config.toml
moe_layers = [1, 2, 3, 4, 5, 6, 7, 8, 9, 10, 11]
normalize_top_k = true
routed_scale = 1.0
Below are experts of layer 2 (counted from 0) of a mixture-of-experts language model. Rows are named router (the router's row for the expert), gate (a neuron's input weights, with its number), up (a neuron's input weights, with its number) and show model dimensions 0-191. Each number is 128 + 32 x the weight over its row's rms, rounded and kept within 0 to 255.
Before each expert's rows: a language model's description of what the expert responds to. This comes from a sample of Wikipedia text that the model never trained on.

# expert 16
Description: Short word starts and verb stems after articles or auxiliaries that take endings, like 'appear'ed, 'show's, 'w'ore, 'support'ed.
router [ 99 134 150 153 135 114 168  73 163 164 111 103 124 133 152  90 141  74 142 158 124 127 107 132  64 150  69 119 133 105  89 111 131 151 128  98  97  93 126 176 106 128  64 123  93 141 158 177 173  94 168 127 158 155 152 138  96 138 146  90 157  98 167 127 105 135 172 137 142 177 111 172 105 137 122 130 144 125 160 123 115 132 106  78 156 172 126 165 127  84 129 147 182 137 177 136 152 106  51 126 138 137  78 133 159  95 117  90 154 161 135 115 129  41 152 121 186 169 120 189  23 162 152 143 179 131 109 137 164 174 106 102 132 117 199  93 146 112  62  99 137  83 101 126 156 151 116 101 155 111 161 158 137 101 155 167 151  97 119 182  88 151 127 126 160 205 112 101  82 145 130  60 122 139 122 185 127 119 209 117  74 133 130 135 112 119 141  96  88 153 104 100]
gate0 [ 69 110 170 142 176 145 141 211 148 132  85 152 105 122  41 135 123  84 145 158 111 153 104 100 135 112 139 157 153 153 162 126 171  95 118  63  77 182 109  99  82 151 114 135 111 134 171 152 117 156 155 131 170 105 106 177 103 136  65 121 163 116  80 135 120 152  74 123  70 155 138  93 105 131 122 117 144 143  79 124 124 196  94  61 151 113 128  96  44 105 104  89 100  71 157 180 101 100 147 112 165  79 145 163 138 156 153 143  97 145 106  88 116  68 145  82  88 123 126  89  81 156 151 147 138 187 164 138  98  91  97  77  72 115 123 111 133 153 128 139 126  92 178 139 137 125  36 105 137  83 161 137 106  91 121 161 120  71 116 127 160 119 178  93 116 125 120 127  69 120 163  74 158 139 150 127 136 133 142 151 142 139 114 109 133 116 107 134  92 175 147 145]
up0 [101  99 144 172 196 173 128 163 146 120  84 135 120 149 115 149 123 126 161 115 135 103 133 183 109  91 121 160 115 113 151 133 147 106  91 133 120 120 152 105  62 118 177 130  77 148 162 173 130 155 114 127 151  82 124 148 126 118  74 110 154 131 192 145 163 150  57 160 105 149 173 155 169 160 116 106 183  91  88 145  87 182 126  74  93  86 121  69  72  95 113 145  95 126 154 127  91  48 174 160 108 133  85 182 174 162 172 129  87 164 104 120 128  91  94 109  93 173 104  87  95 128 154 127 118 164 167  82 105  72  91  85 105 175 179 157 148 134 155 137 112  94 145 168 107 211 116  63 122 104 131 172 142 102 132 121 114 122 141  98 105 140 142 106 133  98 134 161  90 156 150  92 143 173 140 144 160 119 145 164  87 140 135  85 157 127  86 110  50 155 130 169]

# expert 2
Description: Word pieces such as un, s, b, ab and ist, often un- opening words like unqualified, units, unemployment, and plural -s endings.
router [147  90 127 101 128 106 154 102 102 172  93 113 160  64 136  84  90 119 118 132 126 159 108 140  79  73 141 140 147 148  78 117 132  77 126 138  49  94 153 132  97 143  62 145 120 174  96 151 186 126 132 115 147 125 137 123 134  99 145 123 112 110 123 123 109 157 184 106 152 154 156 118 141  83 126  56 182  55 136  94  68 132 136 124 148 136 139 125 156 107  94 141 128  75 199 158 173 145  96 160 157 122 101 173  99 132  73 107 182 166 126 164 112  71 119 173  96 105 169 127 117 155 139 116 133  98  85 136 123 140 132 218  87  86 167 119  99 116 131  55  84 168 143  79 131 136 117 118 189 112 139 107 122  96 125 145 107 102 132 134 129 109 132 190 107 189 142  99 132 142  75  38 137 184 119 151 112 169 195 132 116 104 139 132 135 151 114 146 103  99 136  58]
gate0 [127 150 147 139 130 150 161 146 146 171  85 108 140 103 101 120  81 103 150 169 122 178 150 137 119  93 147 151 149 133 113 153 114 179 157 120  79 203 194 130 100 122 157 102 149 140 121 140 175 150 136 111 121 136 105 174  80 169  97 127 142 172 111  90 149 152 103 107  73 118 217  32 113 123  86 126 109 123 129  89 169 149 149 144 138 155 129 131 187 133 156 129 129 111 145 122 164 106 144  99 190 103 163 212 144  89 106 166 160 100 128 166 117  96 110 151  78  65 146 171  56  82 197 171 146 114 156 116 161 116 101 222  92 174 140 169 104 134 169 104 108 114 126  81 121 164 124  61 151 143 138 139 127 141 131  86 141 174  91 135 150 138 151 101  82 128 103 137  99 138 125 102 173 104 158 137  93  97 129 154 170  78 117  94 166 175 121  85 133 144 149 106]
up0 [139  94  79 126 137 108 182 101  94  71 132 192  63 114 178 111 160 133 141 133  80 166  90 107 108  93 136 120 136 134  93 112 113  97 125 107  92 116 158 132 143  92 120 171 140 136 145 104 166  70  86 139 140 138 127 107 105 157 101  90 151  95 131  90 107  94 146 123 122 102  97 154 165 149  83  84 134 119 137 168 111 153 122 124  46 151 132 128 157 110 144 164 139 151 139 124  87 129 128 178 148 167  93 105 101 209 182 141 129 162 158 114 149 138 157  72 157 149 146 105 142 146 117  62  71 126 119 142  97 115 117 115 142 105 117  77 113 142 130 184  90 115  88 148 107 110  99 155 103 173 110  68 137  72 189 163 150  88 179 103 122  67 117 177  85 139 155 141 154 151  68 115 108  54 118  78  90  84 140 124  63 134 191 127  93  45 128 157 140 174 160 118]

# expert 12
Description: Word-ending or whole common words like international, born, Country, St, New, United, first, his, often completing a split word.
router [161 138 181  62 130  77 128 130 172 191 102 115 124 121 108  64 145 170 170 123  46 134  76 148 128 125 151 118 116  79  95 121 158  98  99  87 105 118 162 188 119 114 107 128 113 171 130 178  57 145 153 152 142 112 153 159 129 157  82  67 116 157 153 129 154 172 128 121 162 202  78 200 102  79 109  99 194 109  91  82 120 146 122  85 163 127 161 191 164 122  94 155 144  69 127 141 119  98 104 182 146 132 100 129 147  94  79 146 155 135 134 137 113 102 112 116 151 114 133 173 138 167 137 139 104 120 111 199 134 161 118 145 133  87 162 127 171 146 129 112 131 135  88  86  96 113 132 136 149 136 170 158 157 137 171 180 146 167 126 136  99 139 125 135 108 164 113  77 150 164  92 104 152 130 167 159 127 133 154 129 113  62 155 125 111 208 143 156 132  53  79 101]
gate0 [ 90 120 112  82 104 167 118 117 115 156 133 134  66 156 147 100 147 114 135 110  83 182 124 109 114 142 112  89 146 106 156 102 187 110 133 143  58 144  83 176  88  91 144 159 111 109 148 137 117  58 120  46 143 143 101 225 106 129 148 121 127 120 134 139  88 125 136 127 125 190  59  96 130 121 125  80 129 140 169 124 146  70 135  85 157 138 147 158 203 106 109 124 106 154 139 140 163 104 118 185 153 146 136 166 136  97 130 142  69 166 158 173 143 113 123 132 135 145 187 191 220 131 134 104 110 156 126  78 108 160 149 122  39 175 185 112 152 144 193 127 137 103  65 195 106 102  98 134 145 114 122 129 148 136 153 128  88  78 108 107 144 140 118 139 140 140 148 105  86  85 107 199 144  98 134 100 116 183 110 133 135 117 164 157 122 178 145  94 139 114 113 112]
up0 [151 150 142  82 101  99 101 164 132  85 160 158 227 154 134  77  87 114  54 177 190 139 185 158 169 101 161 144 134  79  86 132 107 122 116  79 111  64 146 174  87 102 131  74  74 143 131 118 131 125 127 138 101 108 128  50 129 168  90  90 138  96 140 151 147 140 114 119 183 130 127 179 188 127 170 148 167 109 102 112 149 102 177 144 109 134 150 118 113 134  79 132 141 139 148 123 126 111 151 174 100 114 182 150 147 138 124 100 166 167 125 129  76 110 150 102 135 138  61  56  79 153 157 151 134 115  90 176 167 136 108 159 142 130 177 119 144 123 103 103 125 191 185  79  97 143  97 160  85 139 117 132 114  95 141  56 139 117 120 146 120 186 130 132 164 123 123 192 149 131 124 122 112 163 165 133 144  68 149 167  60 148 126 148 107 175 153 103 130 126 152 130]

# expert 9
Description: The articles a and an after is, as, was, with, of, plus scattered word-initial pieces such as av, Ju, ic.
router [143 105 194 134 169  84 176 137 137 138 103 101 155  74 153  97 153  98 176 141 101 169 129 155  55 129 117 163 136 119 120 103 130  90  72 142 115 114 165 148  54 157  52 121 127 155 124 149 153  95 183  93 157 132 183 150 128 127 119  88  94 140  97 125 148 134 186 133 141 182 106 138 155 142 151  64 168 126 105 117  66 159  70 101 143 112 165 162 141  76 100 150 120 127 127 121 168 141  98 179 179 128  74 135 147  98  64 111 177 142 107 152 103 114 139 136 167 119 135 125  74 169  37 171 137 109 103 135 107 160 160 157 144  92 179 102 132 156 112 113 106 102  93 110 165 169  93  86 132 147 173 145 117 105 185 141 135 143  95 111 161 103 124 139 125 148 129 121 104 205  65 102 154 108 153 154 101 144 170 112  74 132 166 106 135 140 103  62 116 104 145  73]
gate0 [192 184 115 114 146  98  84 100 135 148 122  97  99 163  57 109  72 147 151  65  93 116 111 139 111 104 109 145 123 187  95 147 181 106 113 115 139 159 165 121 110  86 156 147  35 143  71 157 141  99 104 112 110 124 151 175  66  94 139 154 141 109 100 144 132 128 166 103 117 196  68  89 113 192 106 108 108 136 155 158 146 128 102  70 134 127 112 118 116 133 177 154 194 137 136  94 135  91 178 136  92 131 149 139 130 200 183 119 162 166 178 114 170 116 115 139  76 118 196 158 132  62 110 109 132 131 125 179  78 198 102  79 182 160 127 123 162 102 150  95 145 150 163 169 108 117 162 144 147 150 156 135 120 121 155 157 150 124 170 141 140 132 121 113 143  73 179  70 158 106 114 136 107 133 115 131 107 142 150 139 146 141 156 102  77 200 134 124 110 125 164 105]
up0 [172 109 104 124 145  63  79 150  93 122 109  97 125 186  92  96 116  97 180  86  73  63 192 124 118 140 108 149 178 148 146 117 175 130 145 136  91 155 126 136  96 103 130 116  68  59 137 152 137  97 119 119  89 105 169 222  75 184 125 190 139  80 131 111 168 126 151 105 116 151 131 106  87 162 135 160 171 114 124 132 160 173 177  96 163 124 114 167 126  41  88  79 211 115 126 147 137  77 132 126 105 104 156 120 129 147  97 133 145 103 149 117 151 158 149 153  98 114 146 112 180  89 124 112 140 153  89 193 101 122 126  93 152 152  89 145 109 151 134 111 149 164 123  83  85 119 143 166 172 202 106 100 204 128 128 133 158  85  83 114 170 123 102  85 113 126 137  87 138 109 148 150  98 123 141 103 124  84  94 166 121 110 179 137 142 131 114 112 105 180 135 143]

# expert 15
Description: Inflectional and derivational suffixes ending a split word, such as -ed, -ing, -es, -ation, -ers (discovered, Following, methods).
router [117 118  95 137 128  54  91 106 198 160 142 119 162 131 152  90 109 115 157 177  89 131 220 138 134 100 144 113  97 169  93 128 132 123 127 113 149 143 154 132 136 134 124 224 113 172  94 159 137 169 110 149 165 166 134 125 130 125 146  95 181 140  92  82  71 139 117 155 167 107 118 165 161 109 200  77 208  42 171  93 122 132 142 134 150  85 165 118 129 167 128 129 107 137 107 114 130 125 117 144  96 111  80 133 157  76  99 106 183 158 123 121 183  93 106 107 145 122 145  67  67 155 116 180 128  70 152 132 166 149 174 133 111 106 165 136 125 142  73 149 139 165 127  79  93  96 136  48 129 128 113 133 154 126 135  82 173 106 131 133 194  81  97 122 161 179 129 135 107 141  85  87 130 112 148 116  86 124  94  68 110 132 169 125 136 108 111 161 147 107 162 120]
gate0 [ 96 175 144 115 152  90  89 162 207  81 133 138 106 100 153 142 113 131 131  94 138  79 160 139 141 144 128 128 109 109  96 140 138 177 118 149 101  73  76 132  45 134  92  84 154 163  73 124  95 112  84  88 115 136 180 117 146  65 152 237 127 150 118 163 185 129 147  79 115 142 193 114 145 170 142 167 157 143 206 115 131 105 160  72 111 126 140 139 114 135 103 139 127 201 150 140 160 100 129 123 133 176  70 100 135 191 160  98 174  77 113 112 166 156 111 152 138 112 125 100 116 170  91 165 166  91 135 153 121 181  84 103 108  86 162  72 144 159 153 112 100 113 157  89 119 106 169 109 121 101 139 118 161 156 154  92 159 102 144 122 136 127 116 181 155 100 133 120  92  72 164 174 149 146 134 175 142 141 110 104 105  98 112 165  86 174 136  91  98 136 116 102]
up0 [142 145  93 137 146  87 121 111 151  63 128  94  40  83 143  92 112 122 117 111 201 132 121 134 130 138 147 112  97 101 122 220 135 169 139 123 120  93  99 129  82 128 113  98 120 144 114 146 110 120  99  73 159 124 211 131 121  52 138 205  94  59 178 175 167 166 164  98 131 129 175 116 144 130  99 132 153 110 148 109 140 110 161 100 118 104 144 114 161 170  98 151 136 144 154 145 138 141  97 154 128 102  87 111 136 136 162 117 173  87 100  82 155 133 112 152 128  67 129 195  96 155 121 143 198  83 120 121 128 173  71 119 127 133 179  75 107 161 166 120 104 145 153 129 182 108 161  64 116 149 118 113  92 187 153 135 158  96 153 134  95 120 100 129 106 107 100  78 103  55  76 171 130 118 169 148 139 122  81 104 147 174 117 103  96 133 161 125  62 136 110 125]